Below are experts of layer 6 (counted from 0) of a mixture-of-experts language model. Rows are named router (the router's row for the expert), up (a neuron's input weights, with its number) and show model dimensions 0-255. Each number is 128 + 32 x the weight over its row's rms, rounded and kept within 0 to 255. Numbers have three digits each.
After each expert's rows: a language model's description of what the expert responds to. This comes from a sample of Wikipedia text that the model never trained on.

# expert 49
router:106107133153132121056100121125160136116100098141051204139125124137142146118160208119134148125146077092129098132205122090104138143140077176128205112149093161134075094100116140137117148131142169132170142114173110125081198131094156088169178142188098170121207095153089146129144139145126071083106115164115100167139032105165128112148127120138092141113091143165113093110111127157073075117133113117146110158120159108127082088159111208163087158152142118217105095101139080156109137119137059152127134105173138158141181085121111104128133134121043133136100134114133190140136174120107060148162021107162154134145145153118139128142108100157140102105130156160102107111139130163141104050160135109061171113127125118146138139114120084097108093110145080093149120167110133110113095083136154
up0:126050151146121174133109097182153147166125144117112106025094120128169112114140124161103176147120151134126161146124085150131072093155162114103137148124168150130078111087109171140175095177107129140143138123142159136069166077152117081153141164102107149125158095135100123086058148122188150125185158101063074149185109087118085100116155045135105101081125118147162074095105164180138129097142070170080083100102137045176068112117111137100118161157107098120132130136158113155118117122108056128141123075138174097172166105161108202181174141106120136209124117175131118137111082111140119127129075153142155174101172162120141127120185187140123126119117127088156151156132092129140105085117143160060189121127141126201129101110140121132164116147135096141065142144091119161112075137144129
up1:095100173093163094154098150107133123116095159091106126127157149164140122116209120132167093125162115138158102118138110154111111141122133120125103153164109084150144087146067171108113163120215161166172181146063156147140203099126144136161132175154174091140177055096138166172136073137075121082106127110148166172140142109179089168103135171095116112105146149097166110114150212151143112136138103170120117127115120135133132109137096179115132204114148124136158178172172093122063069094109105174120114042187095146152085085104074160126094091125061112147122142148156148093150161189157146088123094109093173123147178106152113102102116148158126098188166111068067097070114141134097119129186175140105168119127104135112124118156124104098129167146182111112140103127184133136130077138080168
up2:168135103117157115146172109139146157139162152145174135143089149093093133086120143128126114112159123086118145135150086152128113110115083174152158125126109088096084092091151118094083205113049134127102142181040110120123208192164188089109104108128166085127133021137102113104085124144094086154110124136210106123090167104164097101119065132140090131158184103147125094115133146075130134085129173138102080089138112106149138151146133070138118123122152132139119143084176145113116110134077090137151097139135112159166154140072105146136131120155105149145149061166152122124190138212073115115150182143145090126166146111080097127135176113150155121163075116078127110185148162176113139106157161127116174071053105114142176165131143075075133119134095132120122083079137077108119178130125067
up3:112100093051114161102120111084120132105148104125072165134173145151113123165141153119148129121166115138093162105119113090107125101185099157088164148180105113117089152147138139114115144114143174125065123113131082128112131150106124122121160118176113113126156116078078111106104124204090072141107131183230195132150143102118091097122113120120172151144175137196118138124093112149100154189138075135126115114138114165129102098096140113124184104188146137121102115079165123120129047104163118119086114125162073129148116100054134190191163099128099125147065173146110139045150180090110044154115124190146075156165103149079152132112105140138116094146070143059136081157180147098127093077151141163120085137085117138198114142140168122090088137116146138097143104097103168149079186105148152
up4:138102100123202184140108181048143139112085113081111136121188196091095162111125126153110104123127140069096121098134203127107108185126116085072179156155132139135063128115112146120091142133140125119088066117111104134080125108119109086180209098110109124132080117135121127129113153157079064135128164105123132159117097112127103157153171131120137136195069072143147133141109092147158124098144084141149091147103133128142131108112105181152084133157161124153161109054174104074140081131170133134086162119139141124170146145106133144118148134101085137147138141191214163121161129178190118162108078172152120096148163085104139198140173144158096151140124155127192082129116124103116141155091169110158131067089142093178095083098154134109043094108101108130180126174084138151117120092171183
up5:118159132129085140158070083107117149103112121127136131118114142110136166186106112078143124081071078150107120141149072159095165128084151161158110068115110158148000137133083072207129160120143131163131090109134122111072110143169112153138128148114151122137113154150133141113106172123113097100145084133139136130153096119213090107153134160097125146149156130166082094079102140132122109127097090097126150122145119137104145141158091125057121183056147145133156124148180123174117199164090128118149088095177162116115162125118123158096092168102153161113167149102166149166154109122114104108158207156086131115071125122123081126085126097111071139118154165153073141160198121072090118108105167118127116130085144165081107130151118148072151217083158186163152109135122103068095096041094122
up6:185127147146126153108112087129117122142065161177109105157104071128113089121113150143141134164109136101148105137132087075169194130123171143079154141197142092155126076145139123121060167124083137109151088139119115136102105189138180127125096117178189111104096178152156160119100137153141120153142162114137103112177122159103049114115128079121160189128153157134158092095134113096112109139109100141094073100143139136126133017174104116127110105122119110084187135128111094107161175125108147159127153146129102180158093153099069133164172152124181120178117147090198126100137192139104130110106105103127132122105090093130070131084155138094158097156133169065112123115131110094071134092104134171179147137188139141167179134125079118122101173124121156193020085176125126085076113084163073
up7:127134091109154167080134131127178117095161068119121117123115111178190178119084121131124123114149073118130150125207128076125152122155141160177126199144141141092070087112195118088177200131134164156105123124138130072128118106098139094121163054130115109102114130155081098103132117125086074153118113113108145143166129157071167160199110092187114156088109058084137121173154107127168045109088099093144094126116135140123108126084119123095083133108141151212135143079146106143105151157182128141139117081065120123118157135110120132118105199086128178156161177173147177169099139135132142126163102128162040165178160151164172157171165141111089083160117130132131124133147073141117156101103141125093105108174098124155131227110156112131113116153128098136160130128129133151199102092148073
What it handles: Surname endings. Word pieces finishing personal surnames and other compound names, often in cast lists and squads, such as Kingsley, Longhurst, Mickels, -ović.

# expert 47
router:094099133150124111131115117124147106137108026150125186114114137097126142052106177103121130084085160078109163072154137156114090141156139163143163213168140099118122083140192153099126123099116078119194147080134098139157101162045139140166164120094157192099136135148112165136123121182084109167124120104096114122158137144186142097130130112130170060139124167126100064172135137152167104124125112120139101250134137148141155157160142112115040173133156118129117118055117150137096155161163120135158092131137147170141124128096177165136119153111132165128092132160164099127130155122065071147130141127134130103110067129111096081169126113152138142112110123255120131139128168132144103103149164072051098143125139096115139169112112069126092100091118123061123157090155139160110137134135150
up1:102064114114064130160093139119138111151176182134129139146142143149108081107133140125092142065111161143113097040146125150147130129028080114115056155149105116129134152085114071142141155132160141166107112149078121156139078134126151153132132098136138161121148072134117189134127085120194114120123094131188125125026084147190112092088126118077079118101128161115181168103120126132082088145168144061056163136108130141121053092074146121098147102080171132172089120093056144129111198150128122105142133108102106165145138135154177128158115154082111122089120127184077173140143120130124153082117154111122148126058135135146120125078091123116154111120135204105164155164148172146111076150133159116080102123136119114126149100106061092091131146145117077163196097094143091097123103090139156
up2:170149122136122150110085138090095100193121149130132135188120160117065105103154102175092104118200170132167144149123130130152108118132114101140082141176096130131129166065128100152209118112136162158178186149137070119130150084096058105191146131151136099103104096139110159123086171123118209165148103111141143191148129135181144138165086161109084119089162149100120134130110091164107057116130212105169125137095149093172119117113136100151136149129115151122140146176124127099148156134191131148167095214175074116123129117137090104130124172071104138159107109127115103168105137090129128170087120154132064095087187158096087089126142107088157186069096109095122189105149192130065097085148143139100179109119149125117118122166132128117125138152127152082239116168152129169101143153146117
up3:084145150131104144140128120153166172160147115126087170128126185084121100088157191089099076142142071185137163196154115166157141103151106121063143174154082136117073080158148122118175132117110098122093105130148108154170130153072083078102149145087134161163146130130102130147086077176165131089099117138120103143147189178162163108149068197154129195103120081181096132144109145140084083116129137188157141144144108090157105101112118076099094113109121125185163118126131089182093149179109106110216145201094123152087160121113118134165176133092099155102103147165130156155148180158128139137150173170128124085175079143117151145098132181128111076133141096164086200100170147169127077172134133098161075135089068080116107150124150066143122104119151132151147125118136105092110093135118072
up4:120158121111085140171145110065147089118157075111110178177122095082105155089101151142175110206075071128119129125151079126158099151107092129090116171109091196145118112116166130161143143157141159113138138165126128134165121141097115130160152151133104132103139119126109101077112162199093113154091146098149086132175093137137148134106121102152094167129098155128154130140191141114086103114132105105072148163162174120112118077150148115169141146215142101147076109180132148184072107149159135117087133113112068098174175146122124141100104098122137119122130122114171123144178154137136158122142113154181191092081151062147096112128124138127116147094152158135088157103093168122188171156151022102114101075119215138139148109119172202182114085091157085148083162138147147056116103068184079
up5:135132122160135154139086169135130183126120115141104144097142118095135087098079125132079120166067163088092093125150109114114091155184121126095110170184101143117155125162102128113099118161128111133189080145077062144186112143155194147115107125114168122117112149135157117154168101173123067147183120091144113102100158129128131119182139128112112087103109087152170085158150126212051121125116152144135139132209116069080088119182080139145082158173084145168137189156133167188148155156129103094108153091079148109112134112116092147112126135127071132142085171095139127091111136182089130155080063111135109113152192116084155172188156143148119137116100149152101115105145178106158065184151146100163102173101120154104145120138104070154131093125157201097098138204112162149043096139147165
up6:107159148081089151107091176128087208098145101169138126102123115129145131056108120158116113113144162092101127157092085125090106168114146104123096140163126105140156138097139119182189111103147098072131163131113095048122145157103161090128128156127100111135125169155188165115116148131103109170110177088118162131120177136129128143146157093176170165148116130166127174164117143137080106125109080077101153125165124131128127078123087126166079106149100131153114076108137117098084104125149145140088101116170136163156153125147160126161189172181099116136081107190124209126134212194080138098076109111117114211110118131152100098150112149123155135059135135164158078158142191119155089099201170108109074161078097101080118148107160061159092127105204129076093116113135136119083160190146150
up7:097103078154039088156119112094092151150149143170095151124083147154118179132109205087087128088083088123105078109169155134100145137100116117130058140130159159157174125143111138154150114137147130137089122123062133126143092110154128140126123171144162047120141089090171123132132111165169110105076153131084102147075093079100051108146142115130195157132157139137121101130081102167147132119154116141108161143133132172107119122136134089156133155118127124174100112039143073128117132167092076111129107048216128163125099105126126161154090115170100151100148112132131084097145186108132145165180182138074156138152112169129148133142146132158093116122096097161159149146140146102143128190174123120070154129146151150091080160102157068067135155119126139113109093188196092154072100090193206
up8:040088116112135129168162136115137104115114107115123131137157121145101135106110109151122152138152154080127097103129111118171041141069143221088136140098111156071154122111094147155123053106196164089100122123125184113160140096120088051137079168210181145156088106149150169153111109169126084106128112135094154106153108105178106105063120133112144160109101111116120171115108097160128065111158118174127122161098074077172162088141098127161094122138114127136144132144164146137133148163148105155136109120124180150087106165131131124166092078090095197125117210155174124184054112144107120125104143111113119102164162137161135138198168098116118127141093144175116102122160142069105117100150144135106076073171094123106179125202117169114143133083161173114084091116125047120113150139085176
What it handles: Noun suffixes. Derivational noun endings and plural or closing pieces, such as -ation, -ization, -ment, -ity, plus development, education, History.

# expert 48
router:021137174164090116026071139141102091157081111172123082138123108130105086156135101130128135120128172139149121107171142140159113173102109119065032161117120170096086158121172160161126148121110139142104113139126122117122239117120130119098132151131176127127092105156165115129124119076073111145117138172106104159173167112137127140093155171140106139114092129065122104169135063099077161168136138137082249171143086072125141097080107107094208105143112052156107118050111120138120144079160110110142114104140126150138137096129121204124141142153123144116135161159184068128173161138153112054135101124127144123141135151088122186163132095139124136100139143136134146120124111157131147144154182102098203113132122137108098155108115191120107141106095168100103146163115109163106120120167121
up1:121179114177111092122139186116090110158149105134154086120180164179095140122094122151210141161165119146152191165095082129102154171119094100099092130142122178117157125051129076098103161192135124119134097089165120164122149111138098128087113139158165096146161125144139133157115104122104135113167182088084109150138165161154095113145160142128133188086143158113097100175089181096095082158122168120136133120114078164171101158151159155124132076195093062123153120095078098087126131107145156146152132153122191147117161158081099114125151092087129127132094152085146124117083113152095222131101120067112125097158153135129155123207147189138145040140113158060166147108099127070100163081111078077106114095095108150126130132132088083098098203120092115156100183074118135158138123129117148
up2:107151140097127092130107088120151111138153054164166174113094143087107066190123073123139081106090114089142115186089155109137118162090128064163155094134117151138105069083130131170167107113072085109100125187094116062077205107141162098097121120174132134126159129071093095160104147152135151173116121101152094176183157110163132109128126170110104123106117182068152083201180059147127134087114083138096172094137125120083176111174117093104087138109167153094147200138137185088133180129136136128090148046125132135127184088107112113110103130154135088138139134102110126140105148133141129118141125154151130185130177136076150135156158145118146098092160121061116110145147085114121120111107204089127079147140142192123108170126093186102094131138126082137142108097073142154083169134188101
up3:134150099128090114110127193133149143126101147136136132143099124141073139075081085124155195155121138133160150107120102101096131141145139144144125174148161104093111184134118150161152137136113123161133079188139143096119126122067117127117151123138214103112024137173144130148132067150092114030116168154139113130143156108107083161175127054093122117088126109136137111157159106148122093132129129079151166126175079118144133120116091161104190163158119102176139107120101130137145180117194119090107081139123147130130142203137116185154172143151167156138102185185189099084160146144080106107047124065142139119111134196065149080107131157130144147113187137124075166133084091165103148129120158117107092049140103130134177095130153052127170118129125157099169171182110092146107144192148144
up4:136125188149156163073088069121140171161165112116065136095128154131060122155142130143145200161131103168149065088075118139159112121135160154094134185183137136109080162097122123105141124135159131114122108083103108132115191162116100070168177114129143138141126085150134100082098087138170127073160177171117125167119104101080101131096142089131161149121131093120162103149125108078139159119111120187120105171197083144188127126085081137169126080137127127124139137115132123099140134124120112129176114145141135081118088113138168161121134187149186199177136131095117109132110153183138106152174150102203109159129135138109059153145170131185069081159125106065129170121153132129035124081143186101183093086103098131136146126140191086096119185102157104126085133101086163127122176094061135
up5:083094130136111144104058115179137106200146147178109125113133108117168132147121135077179124145117164130103137159145152134107120123122110128086122128126113063091106119131195156183175094094113127159045132120111169149105140143135153080123094115063181145064195090139160069087091104140099080114131137121134111132183138179167138153067144156153136145107158144111151172079114126147083138099123134153149112136087056078122144063160117108147180094106110108156144189172092116184178167121145165111143077161119083151135075110167108155163164163159147121102147129121132189139121148163155109083185209121110122155129122093147150153158164105180053148179127096097147116130174116154109146153114145137100195066114134093159083125117110139085067145057177146115089132113136122091114119073158141
up6:108086099112183135086090103065145106088095133114135135187135158082114165195150073103088141120132149144193096161124127149167110182156194125101175118097150086135062087129157096129093155128118117126131128163140105150156160145161081129150169117157103140126116152121119138080096155123098120193113193113136140152121202113116143110169087176165129094076149096098118146152089085101150187053149078165119141120101074149126151049173072142128091112159104109173172130109077151120123179123142124139097212150174106097126153092102138133086159099115157159112164140104077131124127129130125115165088150151095126093097086146131147144185120136101139126122056146132128127103172154196114109094093158144067137184135139165148118074124129111173064113162163146148153141110115085149064125051081113
up7:120135132115095114112131095132155191146087136207152058129133138129127044068113152161109167135129119089182079121136091126125138112133161160130113112126060067153119130107155132166114192096066131143131129106135169150161130164093148105155115107162183101113117153128183115138144161185116153127113162159150112156112145150114182086095119118082109090191105147137072127165154188120163176027124139107051123127077079102159079136119135092153178102141138097131121160107179122126190089145152103099142108156185131092117106111110108117161150144123161180134128025100085125172067174108121107141132136109159096149107126165176115125130132165128116111083140100091169148036119176129122065125171116093131060139137166152094053074102142135101143113125141130160076141124112152126156114131119105
up8:174136119117163110136093155101115129126131152146173173135127124154103130120089130181116030221123143154130082141114115180132145123096111122169135083139155080091185099056102170171152114090090206155114088125105078150119131107131132126090167122069118129129091133173164131098177109121186113119155171140174100169144127148142148192093123128119136064065139124106182123140126104129078109162141125079197194140098103107116171132129115098109157116183102126093108193070100062166166144100172100122151096090083111099118127119134201142130133114132112077072090131144162129165113149090078140139137088112151149154154111107087103128130167145043113138159158076147087181122127109155097084136163093080126163109132131114161102140065136132141159116139103062087136185164112140091167112100123162
What it handles: Personal first names. Common English given names and name pieces, usually starting a person's full name in credits or lists: David, George, Steve, Mike.

# expert 15
router:129122118137120122138128085143118140141146137119123163122124109087134096062143153109138121050108134099128139139243151129089121117158130169119080175155098116108114074111126108106113124113119086129176129117162103137131082104084139139160168123141074171095180158137046140119132128141136129171116199122109134152127127141178116130100110097179138077124135158116168100110097175143204070061113137110130170183125144161137140136130122161111102184128142106142114134132111112148130125112141111125159180115165125129162191173108170097148120172121176116110246106125202083120104138084033107154142100133128145153079121126097107157142144063152178172075091106189118100111132120142130099114142167107044117125130115120119151161119091096171117101092088091121062111087165134146096144096113243
up1:160161121065117143181119123135150177156133138097083095100121183117092126132149145090177102111110094168117136129087094176153067154117063120138184127170145158105160103141171107176129106117143114111191154070125112139104169109144122143124067155126103145066153165180098171155098073106169142151128122085087113099162103175096174164115189043113165083198178143108104170163077107121130072126138170086105144172112086142131115135155124098195123155136148152098132170097107164186125114143123119120095181095091130169146126160146177119078097086153099095085057151141172151093141096137153145159181110148126133112057068103108136095191133159117131086163081126123174175104134110099085133140120150111105118108138184123109137182156140085099120134181081094147131127091136158120114126112123201
up2:215145114056098095142111103101089113142100179103164133101080121177182107145131097109099192102151120141105090169142172149103142174089103150110179149142158125126152150101075117099136129124184109190162144182110095119114073176148150121159110124116106065163113127110093051113116176175070088178103184129143175122119138129111152166165094136151158120154105125192064145101123112147182157101072211132087169112190180127097121166102104096121105134118100148113157101115108123177184080185088090108149161092198174106103164139119118181121112091135110179137113114165125099127104175131122165178125113106131167131123074181130088180124082141090084093176126116151151146091096135142108107099158130112112158107145099155112135129168152132179102140079134136105104118079139116177127076118101095
up3:159117124158122134108137123154132114155160139113139132147182108117124119158097185164133099129143128094122125111080150078083118092177166163146137129127141130176133100201175118138087202114145145161165143119099179107079118108084162186111117121078072161150140141141128127060192150151056086123115087171154141184114121149146166194150162171085094161070089177110106130135114191132101085091156133102169154136113123135157116144130117145146152136134158139114162133133117175112153119177131162109032109066125134112137096099083220116144096170096152127121102110104117075151100104160115080113185125178148158104148057135085130141117120075102089119088072090123107149182101179135120110137100123107141085123168171134103117079150131064110100212096094158075099116076134097175126169096099119
up4:162096135167097131209161097153149115113106173083099085101124174113134102121091145141163082120114084161133147147115094148185143101094071139147149139134103137102120152160086105110075129167166117169089163089150143153116164132155136061108109190153113094068088114128094143099056128133162138134170138099184157177126104140118149120170117131186096139098144116110099132161104150182172089052091144136110159082129063122121159136121089117132196118139074081108146125170134151101168123152111136081149098142117113148180121072115132144142167152092149140121145093101154106096087125165189161090110084108070110181057112110108103163110100159138143083162095184062150147130076106151141132096089112081152129145141116164180104102108164113146078175114100163093162165133108147011182116117112114
up5:167154147172170135112130087142138132187095163155156077118109117080043116107098128066117073115114064149135114176128150114123147097086120149154145120176074097177150120095135148135110154153165142211128129169146106209104088136152084113169095109126172106082142143178071107123160113148158170129121186154098146121129051133132093173155140079117075100182132095112110177081156079180068099117143158072112045118069121116117137109132163142185152112089092075172132139118151140080123139140090172143140096113162149163129134122157176143117157169111147149083135108128127130121066160157058139191151136171087123125122112166128088144100129111140144133121153080150164133104146134145177117056086125105145143112089126067110137171104143157083116139158139124115163074121100087114124185112072159
up6:121081122128102055111104104171184150102152159078138103146064112133100128113097148156190111148169106139143173093113152170120155106169097098181122119084136118089161124089037098122147136158132077099099147121150134127057106158142079179165155122133197121122139156109182179118153099141122187172077108094116110150102176172165147150151166170126144109092139123119092104134130159179153160132176132124100087066133160169169145106103077113173103146143129084086138145142181094110066135066181123121117172145155101100148096152141115152192156139113116137082129135037195182144067095115150109084153199159126112089159100111116152128127101070137163135145140122145077104104113148209158124147106101108107094136107103044147121164126082125139109129121154127159140140086121126123103171132075134
up7:160121065126116146160124081129101137180167141124133131079149110112170147149162131150078099118136138184166132166144161076138163162196131112132185118116113114102124117178182154144088110154181122115097151155126111145122066117185143152130149147120178181161157111093088146154129167126135139164154134121134158205158122124092136145106148101111158063124162041094118116153138100152150159092078095172110160085156132146090121099122147194127135114124146153073156131134181137137067099155118124117140137117177052187201172148090182162142111212077170137146138149094189135138136158151162126093167144137133110138138088134138098168190171144115149149144182119083159139127103119067151085125140129118121075095068046067109098204145060131133134115124129164155135098118139106158116087153077132
up8:225063148099128143122145125139121159126163168130140180158131123102188156098165094145158149154140021111141125089124119152073089180140153188134143074156088160161130134148161115135074116147063056083131174133146074134162164101122127118175152164123167100182131113087136081134114160164159138155139137114122109147151134183129168172108105179188074138094129154122127156129078102101137094190179161130099083114086169120146102140169164126158122130114152154140167163147146174121095076140092118182120119088165128152147209091158138104131120126169138137148118149067151135140098199109182068088135140130115102134169141108172094115169173123165086137072155135179112157137152157127080102105153130112135153040099175138107140134147086123084098143136097120132090118101195095093124142123144150
What it handles: Plural and abstract nouns. Head nouns and noun-final suffixes after a determiner, often plurals or abstract nouns like areas, students, evidence, matter, (dissol)ution, (humid)ity.

# expert 10
router:121109123182128118000145056153153041124172098135125150190141140062118111069153119088099121147101128132123127118148170110173138121119077144103117162134156129104044097111102147118144156137071144130046137109115127116175145129137119121128148164116117121104154120141091175125113145143128105112123132098086126150106098156142088125135087166180140061100128141119162052114000069101150130141128109125116129181136155164146084132145122115157151165148146143130127104139091122132127106075151142120149068109180139120129116129111137068153131041133156093151116152120138099153128167128150137155158077072145081155094142158087167104139102107141190171107111176129142141114100142149163101136153192065056132152135098081087125129058113161139099142129142107114161122113156132138083160075118136
up0:108124126111063164159128094126127047085087119109145108167154139127122130164168147123080153127090053119081114102130171144132109184115117125146153169098111151084119108173132145139154093092074086155132107107165172169122156125134161129130122183142158154106151091130111167111125134135117086133133088133162197174066141133129087093090131156162157128099153083099048143138086182105129110128094104128143123161149163186085157103165095109133136175125076137184118122061072108129101139131084160141116145151161128128165148084123136099118116141132179139125129095150177158208116141119185084137150103182120155156108210154079134075117040147089173103134073185195125124098092099112149128153110065135095125099145167145150147130183178122110097114127163046147088164124141162153107169125174079
up1:201139079113111156101095125156178146164154140093024167158094060085090116120117149123151121121147126131143159152102145167186133097143135176108179061175136161116139135114064096116145126112087158118114098176137119105130106101173132131145148188076127147156148207200164124147115159080125143230082114150095112118125105127146121135135225132100114161073119130150108127092097111123114160124089134097134112066139135140117101091109208134181094147123116073111106117122153111139134095117153140126105085111160119100180187150097078126157106148121159097098121158146131051150114162143137147120165103101127077115117117143174155138081123122065137148159093115122086175119137096085139166106113153072092166094094096094080139049109083161094152077137145105159115097163148130146111176096098099
up2:151114120151182143116157104063104098106069106145138160152114075109059102152154157110078153120125135125134112110119064147122111095135089156110106108183137145099125124174119069120090095191169163194142134104240134172154110120111156136127143139131119113130141176097119187097112133186091091122142122049142086162107099051197191133090097125153132122122138088120142099097134071114177162151101192109125105101140130147137112093077153163112157050106114145119132130135165140137119152072112108144142132111128122170176131080140155117080127079101128131117105129190157085115181147153104219142087091099085119101101038160118130176166120195132119176094145088124116138136087105137116144129103095125036172164106158127163145091113154144094094114127117140125127171139136094110077119130113105
up3:154103146120127161093152118129086163154106130118131147158129128128096153122130111086140119091092154133156111208138130079120060140127066172162130122098113133059052100133071082110190194193128096117123149164155094156123150156108126130113129091126155133094069153097096109138117182145097107047092061140141120110111128127140161113125083146126166101058158096083165095080104149185171132093109174211142154169155087078129084115145126094157186171155133187131134162101118147148145135115122207077110101115163124173147119138141112122183090081140095159094159140227122126119092131155106167190129158140095097157075138121121067103063132136143128117134151104153088121115178124142149124102110147144154112103083053163110134132145112131090078124056154168141129126095123117096114105097160157
up4:168200134140153112126114120154123149142145146130176207098100160079132112105140145096156133119120151117038065125139178130119131145105073140167100124151089104141124129173097089178147063169151094117136174113160114150115133165162097114110106122146146185064155119156077088153126113104172137139169151146101156123092096138115162142138159152106148149116149153140137123159115171158094172158128166160115095154066109178164097126112131067091126144102098126124173096163104135162142170187134165191135102085152094085139111197109156167071105095137134170083187160134150109094096102139136053134087139089105100162078084083103169135149152078156099156084103140114072145090119149150111084122110185160075186178087089135113111165117083120189164139155180127131092071115116136184061107096145149
up5:130094144116123100147081059099098090131127090130129142119137111080092089140132126105089082158129122098113126146125107089162117117167177087114106118120131148073101102106070147105132123152118115109062113200072109092129090151076149127141172178167113149155155127201138148169119197097096095180152112138104116120176175156150112131096099138122154040063149110127113129078137118122185091146105137163167099091137102137120146157149139113153107148084184124158142129135089071147086127147102146103121148164131129040158150138108184109108058119132114170099136136123148096125137223150100208149106110117131111132121111137138119109102131101094146173116098116172133091111135093091180073133126149079114155086087092089159086080051150205216140161137157156098131096084159096158163158162133170
up6:110147091167180115138114015154131110146165154167158110088142184135135179142124118133100190118145136125168147172165161089065173113177157113137131158119077113130105115160111158170056182078144106103112188079106136117104160056152156192164167175091118170094116115102124085113102169145156111099064166114108140105109163145137143112141106120188189144104126109104097131130127178074169110144136079196111152192111097116129145134143116141105149162120096147121108061143056119161133082148125122130163144136137143079129114137128094118082137105152097157118109148101138140120202166177128143203126137101137147113110127118091132157086111070102168131133177138168124193109168152083177131080141119100122073200131123118113201082122095053120131137132153150112143137102167161090150143104109141
up7:115132082104153156128124070174138098112153141090095123103166146168094076056129117098096153118077167178138165096123071112122137127161147165096156144154117133092067133082124131147141122095131103135073132070121149120149125143139147161113100146113151181167114144156167170078115185162151088158114133132135192176099158135116148144092142159113086100088158098100146131120133128145172094142166111127092118118122157127227078108136145156094085104109117166130149063043118116117120148132148156074121110083132107120164134156156117147134188189124164174138056137150147135145131124135163100118078124143170090107122123189094178153059094144164146108112151146060168141142073087146094085108175125092107137088152109148147096170165078063126229222137172112110114084106166119118093131121124109
What it handles: Clause-opening subjects. Subject pronouns and determiners that start a clause, after a full stop, comma or that, e.g. he, it, who, The, This.

# expert 32
router:046137159161077120043069132150114117138084133149131129161151097135099114081153148131151132127153128088144127091154145169156109172107123145111101173149097131096116195125110153163112161126109147129092134131102122131120178136135152119121148142073166115155108097166173102134115102075078112136124059163129123152192116088129123135202139115093110068105143115055120142104061117118101150178164129125118174201117081107108119118056091121062203159131138045110081125092112134150107143145124118100139133125134126194138120188099130107143136125150057096122077138149133117149231167135193099008144117084142129165158174154083125168167135095136188092127115095152116160141104144168152141137137169154133146106158114125152096121128110181118131146091075128095101155129154129125097092091159126
up0:151154070057133153227100180146116128107104116113168131157097170177126113147147105055194115172149109133104169158128143135162124124105141079119126131177171139127089119185151078108122181099100090155167145164143128178149124081100180068123075139137107126079097208141172139127133137156143083181146129105138076134083153154153172099109075157080170172100100152165047132123113108138164113106096141078143145162127164174113112106074131131089087157172145084154121008062091130133108165151115157134151118163120126156093172091099141122121171100083177140149138142095123147117103149131098184082114113158165106095137171147073162139109143124147127117150131131130139204141131131127109107102160145116062158088140140102109080153127127111147116106101126090119143162178130132141192124107098092
up1:165161120128145132153103062130111131133132092192143150108100108133090128127153196122135102130104132123150140079141109064097080123145172099096177164111110116163099129123108122161137135111105099052136083141162127145142139097105173114145167134157053095073192126109121192100109149124125154151122101179061124083148125173070126081089097110115123152121157098106137106149073162123144161153134060110149122155065067127127112129105102122068111133148092114136153155124104145130085188141226136117142165126188130173112072055106121152124104196153147142121092103073143152119146147173112112193130113128132148100123106141133150168077146147118152177116113122159115137106056214090139136170178217162055076145136109084133104126134112159110148168174104154147127176149149117153091169140075134
up2:146150151093119178114109170082143116161105148131151114140176135188165163040167156138084115142107116062161108155126141096129101127176114174194119190157085092057099146125117091062082128134129205108073143093168143092160127101135117135142096121146160165101078127178119128135080078143151104185161136112091100108113130105098161148090164123114181142098092074116132116132160107136089140114141145165140104113118124122176095151116125166176169152069129088100120136155088095146113138120168141099182137138117115122154112118067167122117126135109154209117101139204155188097133125136155114171124150116064103141130150169105135110121116130141073135054135157108131125154082145124190170113152196156134087135121084088137176101072111143191167093130125174107124135135138225141108091150193157
up3:125119109131095129099113135172126117145095139067122168094165129107155149157144092153152091075144092151151101072118190122093115156094160144126083104082093111102110139101112197180099135040093162202072126141078125067143161138171122135138137143140078168151176104153111145151141111115118117129124111159129085140157043133093164113137114119080108174200134176117174115094103059122120111156073117153113121099106127162086089173120143093141174142140112113090143146164160114181144136109136196113124164094119066160187103166128101121120102185129178178113131119087141155152100116162154074098134136111095196149124099178158192157200109071104153145141107125150138135055115109133180116176112100178154130134141140175098067136124113167148163174085142144205174105139116146163112127116111109
up4:172123092172110066160084152123087091127122108177122130090116074104155083102151114077128105142137170121100140157127089104171101105148105171126134069131133137180101161098084142105132129153092085076152104140134124139196198089146148061169143128132091123152169101153095080148084094115126077163140197097056103140147143098113064103151103086150148132119142099112110098144157122176169122136131098091113082133121122123171159162152111042221159130073137112140147175132157193142123137087154180134110087147130168108131154100205133135124111203139129167067152160146100187123099116137134113115129167162060121199111119174125137121108150107121156113157064105138073143084153140089102061091089108141110091082145131108111134107173112135120147112124135142047119147135098118173137154141127174
up5:143074144131117116143135086072138132163133117117107111146161115063130115111158107109130164100105164125071078086075183138124114098069149079143128082130103150087126141140147110140100156154117140105106149097150150066084145178126131125155153066133178117047091171160139114157077117102080159016162150094153073135144125138134136148082102112101154047094103109151122112074150142138115157154085117107122138126119159130153107204082132121032098113153122105062115151132143075163119179080180138156150176162098106197168096185161116196094160179116101072102111100096154085130139124134096135115124115110155104142178121210139161093130126155143117123173176114086125112158152142141111132141093108106135105089144118148181164099147080073132166143119082135117096109165114088114136095087115098
up6:142121212121116093141118123158119094118143124113103122156109114116130129169144115157113156135136143122140065138095082095158100176135086167113150130184117121113108099096092120126100131150147164164094182172125124136126187128159132177199155110128102117180141096169106128161173086097134118152083122212207105109138189150145153107102126186057116093102140132160147131139188125099138161150085143173074092117109102118096136119098170085092134149159114162096152185157097153125143090106135112140165123111172151183095054073090076080104101094168092120178161148180115120117187130128100106076127134082139126106178139163121086125138140078057195146082177127126096117112101143119102180103098127171107115156105090130097100146091120157199164120123106135132138105221130088118075187083132163
up7:059170099112120170118188091114168087190072082090142118088181088081112116146142163092112152152162135098169152097117150048110166132178140184098108130124087169164059157113107167121178111178085132161125125170140133134138098109102140164094154170118103180166101185146118095116115102110149146138091093143112119126175112114168133133154103090175139165129138155086176111102110116169142151196112091098148099147148140126122161147119144085149133174128162086116137146151131092150095141120113074130102114128058202160076098171119108065144131222120096127105123144110118166085130170142168104131145202085150073100080084105105103129070156137126169087163162106125109091124100135154177102098115132110145154123090080076179126112138127118084180143044118113101126121145169090127077115109094136
What it handles: Given names and initials. First names, initials and name-ending pieces in rosters, credits and species lists, such as Mike, J., Alyssa, FRA, Diadelia.